config.toml
n_layer = 9
d_model = 320
n_experts = 32
experts_per_token = 2
d_expert = 272
d_shared_expert = 0
activation = "cubed_relu"
moe_layers = [0, 1, 2, 3, 4, 5, 6, 7, 8]
router_score = "sigmoid"
normalize_top_k = true
routed_scale = 1.0
balance_loss = 0.000423
balance_bias = true
router_logit_norm = 1.0
init_std_router = 0.0375
lr_router = 0.000788
vocab_size = 16384
norm = "layernorm"
norm_eps = 1e-06
tie_embeddings = false
optimizer = "soap_variant"
lr = 0.00556
beta1 = 0.95
beta2 = 0.95
batch_tokens = 131072
seq_len = 512
train_tokens = 642500000
steps = 4902
dataset = "wikipedia_en"
Below are experts of layer 3 (counted from 0) of a mixture-of-experts language model. Rows are named router (the router's row for the expert), up (a neuron's input weights, with its number) and show model dimensions 80-159. Each number is 128 + 24 x the weight over its row's rms, rounded and kept within 0 to 255. Numbers have three digits each.
Before each expert's rows: a language model's description of what the expert responds to. This comes from a sample of Wikipedia text that the model never trained on.

# expert 3
What it handles: Pronouns, articles, auxiliaries. Possessive and subject pronouns, "a", "to", "at" and modals in narrative prose, e.g. "takes his journal", "for a third", "he gave".
router:157143085095142125151123157113099133120105125112142155075081151139147103076110140124164115134104167104123118114129141117113105138153131148113165145150166217079118100126116108165152113124122131129139149143131120163124124097177117101133117100
up1:139095112155129095136131154121136076110132119146117122080143141113105136114140089083152119219106120118143116088100131129138129124094145126163120127100162156148090149124142123138125136076131148093135161116121105154111124124132145099143133156
up2:162166133176111174139102124111149164144141097163170100112107133088146104122131119122128138191168120107148133139171147119117140130112091107143114148081122101148171101127124145105173109112148124137083117123147141119116110133128116112166118119
up3:155127089144109120134086147090111112131113158163146126091160157195132126138093100136142154154136125154148124104147139143133080146186129142131152152118145122103143134134087153146122144135120112163141123116162160140125142172170155137088133114
up4:084145137103153150147124128089141136193123114140151085125151087133112099110146125143107132117142120160091173093074148130144109138154140164142066089159139160129145155129119133124104099090121090150143127094114124151135128101148111121129164139
up5:218159142131133127154147109086125156143106131123154130110106112105125116102130105111134143129108176096128136101132109134117132135140165163079145141160175148099146118154145138164103113158114145108175090130160138116137102118163079117161137069
up6:150134168121105122183124117101078170146124125098104090118169134167139150133139160105099086130129154132120107123077119126115123165127138110163159159141190149135136123149140144115154167084116106115136085080122086069150131124159133140156153116
up7:104144100108128131108100128116128131079148102145109108135118138122147080116148111105166100145133144151177115121142121154104150138161149113092127105173140149162155117092121137172154122120157095140134162156097097136193073172127101153097147117
up8:126101153058110135158126133113105112122102156121094114143137107153131117137122191064140102085105132145116163111125123139112125120101129103103186144131116109100136115161154148125100143100135086158167172106139151126125139099075146171145150172
up9:134086172117104114127117146128107159119132138107097160118173137145131063111114107067134159100095118140127107134141136170149134164131137109154100105130123167140104111153149138130139120164121103130125164131107162110164116142103102099150089168
up10:189118136141113129138137190109077146112144122171129158120111119149117116124109084126131075102099100166115131147100133183103116124082133133105149113119156112092098157108118141178118115121127130142112154135128123119156133136108117188138078158
up11:117115143157136119090161090168121123147107083138123175154165097087104126115117119159125118109089149120117120101128154114142131135166141128143097133074122137101122109126128153141151169115193101143107130120136137134115113108117143159120140135
up12:111121129148118090143174101132147116116132079139124106117083144140145171129105140135121130094138126119150112090160142106100091123170154108147129146147162176111112138148163138157127096100123134140148171135111130175146127177139144124133122122
up13:142128112080130098137148143108148106126100103163132109112131171134134134110149088124128135166135112189111166136132155122113158138088127127121099123146110141117147093132123147132124145131171119148129171132179125128109105094086146118109103130
up14:108074106109156107114121107144136100153152116136128119093144082139118171104128152104117100156175152152169111091134128131112116071087157139153139132177139064148107151113112156106158137086129081110140169151136115151135113140111137137108122186
up15:097142101090150138141168144109114108159120138185142163122128134069147095095154135122143101121129145102163118122103098124142115138111148124082150220067163072109152162123084118154126114086128147110138139118137136102099132136096138121153165121
up16:140127113124196169110128119119082099101123136182112097124127131106145140180144131102141143113099139078220138093121087109086136166137108109168111139087148146067141094145110126160127148148063101129106131105125138161138127148140130114122143162
up17:136164120136153131140086140114084135129135148098126111090107146077129112147118125123125131125152119125189148143087155140122134159111116110089102135132104118107143103124139150140111195112150089129120115123105133169146136168173113097125135119
up18:150073075120100184086130128121133083176103140087136148152108127131153138134125125113136094121151134141158152155125130149148131122125149158137168174149150150085121137138115144144065049057140132166161147122140112135145124157126120162124131096
up19:105174139103148128127143134130108115104136142091164095119108130098145101118119110123169111155125115124145132150147116158136130156124117137078173109118121143153075090152136066126112159115164121164142118142149132119118098137106127116184131131
up20:137170123083138118182181120138100124102105099175130100114105149105173139153167088117156131081133100119170105125109109131092155125165159146134127158116146129091106148097126141170101126102115124139149125159138110117080105164175167149139138136
up21:108134094132127123158135121100156134072113160173164148112136148123091105142155088133153124132146122126085089105072088167131103132107100119105149117140145116074143129145079155122125105103105143162106156112173150097143107121100114088099139116
up22:149162100124127150125114111149113112152144105143121089126118121163098160096113075124133060067140147081146144141144111121131114136096106130132136112122111172137121147099137124146147108118092123156113112097130130098109159137173106169100083162
up23:182132118160142167129167114097118107080161164116092137115147136119123088133120184112130118152142079113137160155146174141126100126140138163118125139131145160098112156199178121127145125113133142132159157125162132141159106099154131105100124121
up24:141133103154144089159122118089101095134147106112130157101133142109120122110135125118083155144115160106134128123125142137104134101135090148119181117113136144105112154136117156129130164143167129094157138134142117125180137135129148127139090134
up25:135111140145132112134130109100114141131114096128142167104137157136120151074099120124150120158155109119178125059094124089095111095149129107114124131071142137103093097131157136127140102135078140138151119136137130129127127113224140096150117141
up26:090162159146120087150096169139117138104119101111117116112111127146122113108114125117143154123135159104122098098089159162146094136144176151109139109131124177133168158149115116125096125090145147103089102080134128124143122129141124107131139101
up27:081136165132112108149084127137131115141137139151108117127148152096132149133111149097147125110069155144110133117120145156108142166098114143125127097096120148102131148120072102165154111119129121122140096131133188124124122109113112139115149169
up28:143138100191120127107122109102106126121119104158149133159215154137130156138127132097150118121107151142118135091149112146123138129136141143157140091169109139102100156117116064133117099114155082133117078141079098130140132138167161085106129153
up29:187129099114129154082117114138114136065163118121161110139118105166133101148117106102158154140118118136115155099134079089184193136124093140146149115146107148097138124057144121129132143113130119147157103133092115150100148147158163105136145138
up30:130135143179093149175165135084120115128162140136154188089130174159114142095146091138134141173085109140141168137136133132133162132098136093123096125124099147128129131143176131127163154092124122135167157141194137160163146165096145113147118111
up31:133086139128149144126184129099174117165159136137115159171104100131142107098160157134078115139101178108179116110173144162116128111102125135101099129129120101093152144144156138093146159168126084123166126152115141094144122172145106118137173116
up32:101157119153158115087195112120126108104094079111144111150120141197141151123155069139145101139088139178147150105127165110153145172126130132128114147139097112112154123135159157145105181119158112154101150139108143180139112118099094100119111135
up33:166148160150115124172135133136111108149114128134140162129123119158079077095123136097150120155174088124108123094059124140165103128132068145170148121129153148107129128149140091104125112108121151158143157138108124181117119128159117152147108108
up34:133145140153156127110149113131135081106157128126139077140139133096094139121100117092190134104145125111131125123148139104098079169146146190132165122139153140075126107107152109121143051117120147161140137139157110140106174141120140112136136138
up35:143115116140143120119108112133126104141134156133160100126105128095144136140115153127133126128155152094112133141124124128129098113156137127104149113122160126107120147191100103160146143132157121140115144097114093126129133110091121179110152119
up36:167127153124133131130126123119125138122072123159127128134141142139148124111104118154171145153118111144154170129118114136136145160181157191133113133113149130102128166116113101115136104103131115135104121116140119126139074127117120093132105149
up37:144145130127150184117129157129143108075138096103097125068142149141129099116149121075115125106141145147153120161203136132126104122111122163142134152124163174098104113134126103141134153125147123138151149094154097131152161141131127154157120116
up38:139150105092147119135151157108139135134113165110121089118106101130089122101141141108150118157134150167146111124163147103123128123137122133112146118147114111094148160117100119137099148123137103086134135102179181097122092156145107152111100171
up39:125115113100147124143126127149156139146159143105110139145136152112122152178130151106133118153111119163130107127169103094144143129148072143108107123154116156087146165101088120179104112112104141123140124143120138132170114121120139159112101151
up40:136163156095157178161096141160119093134148113097146140114126123117161140140171112114091147158177160147143113108129127126112135130132120103139126169145117155118140123139156098108128143090120115139135117082115159086176150130096121090103145117
up41:142095106131129129117078113096107146173131112147120173062157134115164130144134090117225062159138123146124119098174120181099135106171136101114142157119144115134133157120142114150103163140134099142170112126123106138116162146125100108131128092
up42:093126105119164173136161117116122133113100094163113146142148130120187109124114108146120117134140159140164124091173113173138119176143141134130117147126154104145116138151128128137134071104117145129101146119120107098118108147120131154123159115
up43:160129078116142119147120144123127151119121102111129097120126160143158156129153141098094115116120176154159136097110112149097108176149087109121156135136127122144117143096133130112151119133119117078121126140118101116135138172148151127148179109
up44:091107078121152167158139104098101116129100147155128113144119139116123113170121104131119110125086113139165148069156122079150117183160096115126159149144119116117178118141148121152138155136119145130097101112146144161124129160126163102104120143
up45:130141139130141098128131094112109097151154155151117148111167103147156116145131085090128142129148117094140170138139104110162163104114115148104106118172133135120128114166136149129129126102100144098133120098086102156125107199162129146104141152
up46:139120125166142174135129094161097160087117069103116099143155136155161140089122119128174155075186122133126133135136128081136171169142153136154146086123097124107150123102149115137119133112123127144147099151145119140143084099155151115128173136
up47:128133131113085112091120087126135162173115119102089107118152136114125137106099164110141151105148172115124174122156151169106138100145154091167131142150124120150124092125060124148107160116123128157140145112108126116169116159174075084159142122
up48:172099124118162127102140146110138123128119099101113096120177119163150122149093149168078126148118116129169106089178126117093137166096104153113124116115093108161092141101132133139124114133108127139111160130099145151100134145068145130128155152
up49:137124161118160127126125122139082101110154115120098141100142164095076140114129111126101150145071151144085091094123083150113152124192126162118090158123136175142117128134095122156135114139142100120091094088133121176095126109137128139145098111
up50:147161133078147134128169107135108162121151155121127152090153107114128111110064142133148130174144113167147104138124150112103103151127122155108125112144151126144166117109158117099162144116163119114086158132152081125151141178123120149089126142
up51:142143090137134125142133114131128111134128136108193179091127137172110145161108165144128116116086096139166114118101142124143155139107118112173144081170154140081106104158181106198126135114140115144133122157141149106122134136107148092160188130
up52:110143160148143117144102105093130111122154075106133127132090166149115120110105137120128136149087182091099115120137149156095168152123119137134137107113143167086157120131131131122147165127146123139136132164149102189163101139124110151086127124
up53:103097135084122076135131132130108114131161098126148168141114141149140080111111105172152133173125162113141103096118108131096072095121127075132113158109129154111138133100128108127062110062191133132095107126106165187144097137118129161139145104
up54:206115114149108114140138122150124147181158114137113128117072159145149091117119106121100120120116132139160092108138130124131109120105118099098138162131090165129141120138143153157145161139130093117149125145149150132170172135144135159104122154
up55:111129141135159085123102142112094101157098142130090144150126144134130090095130124138139137182096109136165112094136136145142153134113184140123161147116111114094137152116207108109141085095088125162130115127125080134120128170110098099093170136
up56:080138116102147133149138113141153138128123095111129135085125168138087111115153123121182119117098145097133127114154142117117119135101141119130119184097112112095129127139122149117101125095125137124116109109093107150139079147105174137095156131
up57:151165136108092160143093111124129127116150156105118125078107146123124100112122106166134156127105082120111148116137136138098106153118107147128100177124107135123162073179151112123132146099133105136148137109127139102088166148146132111111123140
up58:107110133097114181133110127125103120139103123103163131118123118157134155127067147090133130180107118125120155129107136127086155110106159152129125152139101106092113161123170138143088091096128158140163100110109127159122118085097102177134131116
up59:155157111129149102103132136116095120115135138141118092112133120141148153078091114093107152131064063159175122166138130151118078134168102116128174138148149171117132125086096130160127127065161143138119148107125144123124134119156134136164118136
up60:183171135144157142116139125111107117134133087161146134098081142156110115163149115120131075165121158137137198137154162162179136142117093158129141134125150142112124152102103120130133094130141138100130129134096107127097165137111107091193138117
up61:150180121146119099141160113106108103141080135142157123089118153156139133105162133133113112177131154126157152129109133140146116158163133119111113146134128112109135139108115128164131173101141129096118155134130141102099105123142121122128172119
up62:137127122113085130138128176148087113149119120084130157128181129101137127103132098151104144159087105143106116114100108136120103129097116108144150156148113141081071146136109110117098108109103128133106102096132141151119077116098120072104122170
up63:128103122112103127154109129114097120108140132147136118118134100191117104102102119135131121099162177112126122084085135140147122095121120137149145170085090143120156131148168152163081125138140116131176148124088125091061121204116174140135122150
up64:120119144096123138082147178120114100127124142138131134087081161161085053150148123101145103116094131166137130100167119148118150124116117126101142159091163155131156107133141160163136105057155122133074145135153088153154147108159154147118129120
up65:138118133068198122143116086135176101126101121137129165092093133110161097133136101078092127153110102087122166105145154108107146132166109143103130150132170168085151154122136134134106099158173131137118138143128160105179124114125114128108097107
up66:123108155120115133150097154109117152124137096145143131113118131092137113119097131111163152132134158089122126124141154129155104105065161129141097067136155132148094108135120170133120148137127153137125127118131136150124168132111178177107125131
up67:117154104133134097174132150106130105170151146144136125101099132136169093108073085142149153121154118112163093081135133155159115115091125129107119128110150108094172135145085112118138126154157099125123147094107135154147122107158166130103116082
up68:077139126132077127095127180115111185149119127145146110139104135116158142086132105094137169168127122106112094123087140123106118108172166124130138125122144140108123114123156114125103130135159136124126121105173132121103130138149131123127110133
up69:130151136133152136118094118140111131107166154125122124129127117093089155118133111165121104157098154117105132109118121179094120099114111153139139153122093141118140113113134113158181104097088141130137140144105122083157105132110148136129131128
up70:139131156118152086152137161143084081158103116161136159104145123157092118133108135144128120114145117122113144087123142124128143124119103131103143176125095136076158099149154106138118123142154153146102139096124108146117087127121127116147145111
up71:120171127127109110193166142127119095135115123136130132107149087126154169119133141125121134128120151113127127121130147144118096126080122113112087097100111130118119141093164103151130114121129125159118135121178063110117105156128126105127141091
up72:158134142169151102118077089109165135171151185146088072104095171140127100129112148095129129142121151097101126106143135130134122139109122108122123173163111136095111068109112102133154086082127147138158135091098132154154142110174102125131118112
up73:123153076137122083118148134088095128108167111146157127097127090115183119089111085139099110114088117127116124089135103140105089135138140160144160171148089114089100118146082081170109135111124069136152116149110136099115138168121129103132129123
up74:125130126100085123146155091104121115120126147102120112136084148135108160139096133115130102125163121170117120101127137114117125141132066144126167165107186143091151109098122136158121113074090119138139093076142100109126118152148112091111133093
up75:151135130112146096091106116147127124148111099115143115119119093128118144124120167069162094111138147163152131118139094167121125112094183086132113159154144139158108096159137156161175135113112135169137149146120165129152102152144105152101111109
up76:141180145153098077149163103151152137133114104119138134105115103109147162106121124117160130079102139089124165093099113141142132083133134130167118136090132166086154149105086127152141180134149116115131144103154099113126127105129144117120122142
up77:109144105121168143133149169155124135132146104147118131088154154122109121080151111092129080147126127106151140165126114094128166148133141137134115150156102151130139123131121130130096150115082126156139156095157132123148094157129107133146122129
up78:126128098158116108131095135193060106147133211163125160124127111153129141121123095135166101120110152113166156119098154130091160168121111121110123098113170119136129068145123131143111138107138128122133149106115161112109124110139124143135159098
up79:122139105092098096092138159120062115119156089112157105126091129088139123127107100162091144078094171171144175110144145127093157157114123123131164152106141159125131114141128096137139135130120148141133068139158121146109120154122120159090124159
up80:178114134109113132179122081084136146098081145083126185101128116129111093131113105125137121130113132119127110079095131111128107137113136124098118114138139136102169114124127091154145100084094128147123114112153092186170145135128119087148101107
up81:148132112132135096113142147112107123156162128129130099108151152138115127146080129135104109106130098121126098087133142140170134159098113138094117126110163148098145155133155184090170136133139154171158149128132184114093115147082088111127150133
up82:110133126119119132133166142163129130149097128165140095118120176155146171121109169115113106104110149103112135126091125086136142161121125153129156114155144110152139147106103090118117116099132112119161155172120093108086124102147106110118105193
up83:089144121125147129139123095101137149139107128131154115098158076147125101142130092084192116095089154142119150116115111117113078135139132182080125113153153133067141137119111180066115114100102145144131164146120151126155146102110145139143133122
up84:131075127087126101133042123136135099103130120155128112120122094146128131106128115106159134158130136083107097128124150117137156167157168130124099107144116108144136123142097160168093115155147114139140147099126115133135116128126137149126125111
up85:166151118092139121155146109103117131133113131144143127137096180169121124093169104123111100173124163076168170088146116073106146119117140143119158155146149175056110131173132149131102086086154122133179094149086142115120162163108135134112163126
up86:119146135131104074091126133142149129172126147132131111125130138149132145100103143142083171168161134083135099079140141134112130138161111095146109172094147158123165123178122106122113130136105129108184100109142134116174153137105153118127151112
up87:161169107113120166086147146148093122172169074178133103127151124125163096160124126146111122131156150121154157175155117095102091143111127130116100137104157092109139147138110157115176126091148152170152151108171123103112106172128118128160164132
up88:140129136104182150142151092105118123157165082113152145121175148109117133102111095127129137087175097125111115150107121158148149148124177099150119105066146160148120120076188118124130124116140095185125132113102103121132110153144105127107174089
up89:127083110094127141160122166131114157111149134121155143166092165099191112116123128126133157160134159115117139118130124156095153134114154145136102144141167125105097147145138110119124136140089109129143088139147165148151109108099103128136102149
up90:181131099122095155085146130086126094163125138108150148136133110126149121150070064113139157121142160129158126097097144119107091138169139141145143156113107130057109105155160119138130079117109164124143133139120120135127103125104140102166143128
up91:151119108146151118137087147133110184168115145160153122134096120160128154115114078127127107187118145112064192092138191135110131081122130116099123149152115149108137094111146154127163134116149096129146145116174117079129144152097122133103150086
up92:151138138118097154174142123120151106120113147087119137126069140189147122102119157141148103129188133144096132152146084145148145102155156153131125128115124125122151081085143093131114095116141137096119150114127109140125105139113122085136116104
up93:138113133103176087127125142102135094145089119115140116124136112167148158112088132123128120135131166138123081063155144134128115120141143109140143127124125193081162117181104188127143116139125166136119141101131120111130089129095139098095144146
up94:145163114117156156123122156109117118118130113125131130113143131105127133122090097093174122123104109174104092119170113151086147099131127131109107123090135152113131124159095167149096120138070147122111144140123106147154112141126113099120086128
up95:083128108117092117139153124151102111115106136127128122104100130170166137120193137099134129112104143120122150112124101087110106201106117156108134120150146134097154164160133149146106183143155109149167090078180118129122163129090119172145091126
up96:099135122136162157130166106123153120120144113120154155149111123133114107101087137096115128097115157121118148130119114104125101120110143146112124143109137126087101090140123109117092096154142147089106122106123117134082139103119149121132145135
up97:107117156078159145156135148152104133123096151085165132123138137133150133141152074133108134144148138139102135118107134156130116100127110179136088127139129121121136129094129125136107114114135093117087096143122139116099153127131129120133165103
up98:125150130144156133093123145119119124143140123154123100152131136123093124143112114103101136139107090197147144141113135105145131183152113132135156148120119084096134133166103109159120098120104107156167145165121150116171139177137136105133069153
up99:121160120116123141092123118111119141065161099155131167143140142128139125153104118109101125097159107144148180129109089135169152145124130117108151150102150095092098154136113156136123120094155166132096137115181173129129125153119127194135153163
up100:129132165111150142125175151087096127201166125110137108140122088116077095142108102069159141145109125122114120092094110153116102141087134108175142159116119115114107085130134180114092134121130115143133106150119125125133118105133152111146101132
up101:150164122101134124155094103150115097158141176142163142102134158120155138109168136128099089156120135120119177095161145121145126114120150110135127128089156135116132037131186092114127145114159150176112153100154100169144138150133107093077121136
up102:155147149131135137083112125098115072113125159126184106114135090125149141167114119097112136085099143141122127151094117146116114113090149114101121097109160119081147152096154081129129178094114107095143114099111130133123162145088153101121131115
up103:139096105149126110133139104140118133171113103134141135103150125122135093099132123107130144123143144142110159136096088144114100153140158108109128090151136145075138125058160110164115130125106074101164098127148102139173101090140116086121140139
up104:144131128118102116161160125096091115152181121100121129157132109131125096020126130142136136142134143073149139049127128121184113110123114145138157114144151136145150186144088118131126132107154136145122111102138147185140116125162113150136107171
up105:166098142124159164099118097126081148147145105168171144139116168122119130149139096102089094148097133151118111085121114099103093151132125158134133116155098139090141132132134142151080139099089155101113174135109123115103157146143120133119163114
up106:108159151095124157133114111118130159131123081095103107129130112182155129145037141138141161119117136147116163168137130131120129166128176107102172116126087105149131138112093107170135121106089156111131101104142088143131128120165158125120155142
up107:157146115111085172130168167120097142083161112133140120087108095122137132091150137143130124145116142121155096119170102088111151096143152121104125160139159113159123108113143113143137136144136093136123137124073148141196134184144116106130128174
up108:168094100154159121082097095095084115058108130170136123101103105128107149145105074106134114151101125117137128118147110130097144107166148126106115127139140162110143122127137141108133082116133110139138127158132140110165117153173101132138132121
up109:104108119116137076158130148160141131145161100148115078145132132146146093124143114083134138116162162150114148170123138119155116131149164189114179117144093147132126095133128143124104149113155122120160111112121143170155149144104125163185113106
up110:111141135100126121136083118112135127122148162144133158120124161135146119099103152156136139166155137146114144115177116124110150118100149113159109101118160125123097125111123118115172092130150117156125130095175104140163114150115133121114123142
up111:147127077118155152132167138102161136137119122090121143136133090123135158138155112089133128143099137134132114119144132161129107150128146095111133112096119133075116102138163127169109137145102130158115130108126112136132122121124128131109153100
up112:074128084123118149161168125131104135101159126130173169113138144109131100130106193135124130164124113156143160108181094137107144085124148151162166139103063106108140143092116094135094113101066126128178118140151124142141134210116101157127154075
up113:120108105133116130116166166144139125124128105125124165111133133130120120145135112107130149113111163152136116101090108113144166109137168125170117136107111129083139142161109147145108130070099109163116149146139104101161108139124112122140123127
up114:125129156126110142105156144105173121133114123130148128086155151100106128144097139151097100108166172146155175125103170153090139151105089152140114171151159132090090143129116163162137145123117107119133156081193115136156132152152144123107124133
up115:083160093177161103127124139145126114116113123201145155099114121112143112131118087080112155149083171135110112101139149124102127114101107152168140140143147114112110161142122108158126169146124140090064124111117118118108105139141142102105171129
up116:110112159112120083149150089133123093176130152115140105071087119134065104129108156109087106183128116148134127077137119116106181139113123139158066151167149143138126119136132161115122094113102072124111113110128155133169093147109127118145115087
up117:129146087128129141177160146149108116142107140088130141119105102121131068139151094107145119145112124118137135104098143136147132116097128105158078111145143107148166122126132117136154116111144120127176154138074127154131154116097117107127134174
up118:107138127133124140133168136147137142096130153143146132136118114142160157116143133110148119144138119120154133133116117114073098136099150145110146167153142110096124157126157129137145172079126116107200106099161118112155133154106138124152141116
up119:136140138150151110160102133102130136135140149123163139114123113114140134096130178116153148120104058115133125131126120128103104087087187132119128140133137135121139119121097136139151138124090096083133137121149132088124085114133122152147129154
up120:135146149171131096103159131159162115151161122121140107123086161159126109094129156104151132120105144124130117122119101106130132125127111107088119185112153142142118172140173119097153083150121123101131177136104136117175098107125134092135139106
up121:129096090134114110146095131123119111115138118074112153129135103148136139100155122116119138163116118098163160112151137195079124160125133113106153119107127094099133080154132124156081116085108099115129149147111121128132136145138123108153123119
up122:171158110105141142078164175098107122124162128132142120096132099125103122118126134113125150109123118128119109113126152105082149190138123120147125124106139142115177094113090087120133130117108131118101106154125109081142142131154158105139107136
up123:149076140143124146137117137121088161162094157157130159122099134134151171115137122128138135143105132109184125114152133139092117128161143092132183093161162164101119141109140126102143159086084145110161136132102147148102160119111145144115162173
up124:159134099120121084133108116155086150124130163121146146103126152122193168110085108098190125083116142143101128138109162152097115110109108115120117098121125109114074126122140157170115137136119116136125137115142103113150127143128123154097127119
up125:148152133117129125108111130103084127112129149150145145118093122109117153122106100136085112131120146120134101120132156123102123110132144171144117123127152125157114093105139129118158126135156091121087086159113168115166080187143136150106111130
up126:128137130114126080147128108120113130143175128163121133101098115141140128111170094099125116105150122154155178140093127097094124142093139137131134131124196135131148155110106168160149123115152135175114164108116196122114100158117083127112124148
up127:121138159162064126163117175112099146143106114162171156116102110122119109121171158115150124130109162114145169099140118178135118078142123137123199138113110145095121142138149093106140156086108147129154117141165119114127057132145125133124124119
up128:159163139139133123113139138126126153134106114157123140121105144147077155062132111091132114141112082157178106118123119148112112145175147169164113152133083145052118102152167148144095136133097105093114156122117137120131126112162108133092125157
up129:204150125126134139157125147080117127182140125109147146112128135135160087147132116147133129143159073116104145099127150120111126121081135123111151135128119110090093132124105108150142099099109125180117138159148139146134123178137147140162107132
up130:157159141118120090180135119120134102134157103115141199066144104108139124117129148080151134130143139131147122140122115119094145151135148136161106150170152165083146162119139128162124172166132110159185088178101127110129128114110144111115112129
up131:095129093132113141115067163130158143074166128110176129146120122132135092124097135119124149118109147153126135126119132152085119118163173167092111097106118143089141105139084107137135158113151100135105111120125142151185130082141131103095176118
up132:150135127093124068116130131144145153132129091137135131156179161123125137128136119121142115108134091121116132110113126169111051130125117091111121169138197137148116143111140137092153092135139124127142130087137097153135127104140121129082148101
up133:175116101139133118142135099152125088167108143112121161132128112135148094109106071159134090112112138134101135111123121120143101125121140121174112162120145130149192146138132121139125132135162129150143116089096145149147176084134139108140128104
up134:131147101178148149132128115102100141113113106106166120124129119152151149070097121162133125155107121111121127099165135101147156159130133129169135068175130133110133144126159175120141147157069108166120131109115090143139124122155118147135172146
up135:104114171142146121148140134098091119108129083071105127068125150136149120081096102141101139168100114152148117107125104184125130142126144136078142122112100164115113150116134111144119160143163123133109125136138130150122130121153116120133147135
up136:148081155101176132144126126126133160121120135153114122086121166147121138106141107110137117123087137179147122114101100128119134140138147125179127156120113117105153156137087115157186127112119133155117072132160111148123138127166111099090148120
up137:117167139086145189143159147143111122135122086120176126086149158112131123098127145153126172122114119125133138080113126147106141147122161129116098099109114109130129117115137187137147117088140127137107124114169132110104170130143161121102123159
up138:102173113149172106129102106121154099124118095148132124122160107100155163116095104101148140119083141071141135086172129095113140193084149096147125177145118133126157148140104120081099095126139105101148120116107093123149082129105124115134137142
up139:119142111116156118123128149104151093134107131143135088161089105114123099128087117103128127145115150138111086081122153106118107121108110104122139135116162098138108149078119153110142154098151106141129116098158106148160104170104091151164132097
up140:114100116094144087151140135194143154124130107106103114089112140170118077114127122079120163155130104121147130141145122106131107151118172115125146122123093143102097114158145102132171140137150111126138136172112132168129088155114121138130134143
up141:121142100090148155123140082092113139158166109090139120124104110161138074074103170142141130123114104123124149160144099150070114127083119127111127146159113103103147158100166150099102142099128113134090130144128125113134104138097112131088147119
up142:143129157067065088128132088153122157164127108157128149076109141125105129128145080109161119155110141135137152085145136134099117135133113159131139125099138089080132118134137105133147159115118171148084074106110116118127123148096146093101077144
up143:121140115111148100152147128133102121156170121162186160130139157140142111148140132145147106155101093091141126103118088122142126155134126164125141153145150138131151147096105132129126161121143152157128104144157089127148107156141089117108115116
up144:113150113129137130119154120087102124151124134119141101093134119115131079112091099132136123124124117197163167150149119123094094145127158151095113160138137150124131086135158105167124120137120112170169106101117112133122109117105138098110126155
up145:113143119131160131179114109166133116126101098077139163142174132194130139097105148183112125133135132103168127115166128135136143110104113144138110147115134141158148130159147093115150146175137131115121121120131148121166092145112110112103188152
up146:136143168111128124108110119152093156155144120146157107099096130141122150123119144117119154126161096150098171177101073096113106131098161080088134158101144106122140157127160157145139094163123109122134124071152146128130116143114103150121134137
up147:152136166134136131183180139137077107111138109128122116111119150132133126091113129129117118135121133117132104109152135143141103134130114138154146155143137127149144125108167146120146177106133103121123129100161133171122143150120142140122147127
up148:133170128137112168078142113128098143141123149142157137161120145109120134122147093116135135161114194127126092118151124153096148098092110150125128135140111162110152134111106087138078142122084145139167116101104130130098122149090097091160117118
up149:155118123141135125124134118146097135126127105166137153131083120131118119093108105139146066166131120162133131076139095189159105125147155110137141147126135185118154111128112111134091134130110109131110122133106138160102105180138115110090098103
up150:145151119137175144129099163142147159120116149138096153107136174106166144114132118090127170126064085086122068120145131149133137133152126148102137119146138123166117143120137116063131157143152094146122171149174114108149119108168173131120137118
up151:145136137129122129158122093132112114146137069122166163090129121161089055069109169095117140108159137111170154111146075139116084112133176106162116151108119138100146104141120135159129149114153110140083142120134091163125130185135173119139107117
up152:125132153125122141137157147131142149090097104102122161144123129127060140165135163132155097145074132119146121145158111085152140146131138090151114145146104140096134144137121108144136128082084129141168136104157179145123145112124092136110124135
up153:118135197127121140131075167142161105155133110129089136114159139170125086122115141143143149131144120102140128125117156146161147120110113154103158136127126161152109162123113162147130133102120087132129063107128120147132108134121169109148142130
up154:128143134112140079167157103101104097133099114175111146111126142117140127096062145134119120124136100139153076122112099098113081171128116174120120148121169141141140099160166102074124126117125091119090167102135090086138097163101163139153102136
up155:144126161130135150104143095088164165152133135145150086109105110141148149117114161147131062159140187144121107109161106134113095141134135117125171092149146096099114102148140121135104155095140114172137162118123128117140099163127133123092135174
up156:135114103117116104123118076107118114156126165130142122140132108120097092107130123128153110133158109100131086119147118138125064162149141106138166141134153123132171131132115110147144144078124108143107175114105134086107178119139080161101135118
up157:123146144112105132151090128117118133117109137120114125074122114120085148110094112144145149135148141114093129139140124145100085166127083144102163166142124107104146102144170127151127123127126097106147145138134139143163112157138132114120147134
up158:091143129136142124155137140132097111134108169134126127113105139093109120095106070129123136162101131122198159079125129124116097161113142135103139113114126111103177086186129134146142157139113129111117118127066099116099144119137121102121152102
up159:178122132158114108146130130126151109125132114143134138088110117161103112117135139128061119102108137119169117122149187157084147129141114125144151114148149119132114127110139126121123132090110104093126112085098138156133122154145148111117129124
up160:129154170117165118116152152153086137129109119155131133114141137119141128121085089149136109125141123119165091121121159162138101141096173127164131108137167134119124131134130112167163133144115116120097119072081161120124136134156148152134141138
up161:122132118133160143189129089066130139151142140121126176114164156101114133125119141119132134150112152136110173137105085099103129146111126118156126109103153134108166111120135105106134133078184151125111090119163111100090144118118144131144196123
up162:132163114132127112150128122140096085122153102140100143173112111175122088097107138164152154148083127118112143080128124152168113101126131131098124116112115150112142127151155146147118100120157137130127171136113160125133119127164142137110102110
up163:121146102088072172149153138109102147139127152149120150108136155137135100117141155137125164125142185150142168091144139118137135147140136172131121107155146138140134101141087123106122173128183098139163142144155103096158182160199109125108119099
up164:148120153088117136153139117144106075136125129086124147083157176151113129099077133130146148138136127115051116105173120151093131156158131104113099157117162136117105124157137159117125100121098141125180150096093139114148134113127109106088106116
up165:094108136076106143109093132130083129099121138172145149120094120132143109136106096127169140135081125064111138141114127097118148132099135142085137154109148140106126143173120142147099099087137128118122108109166096132150090132110138079141107128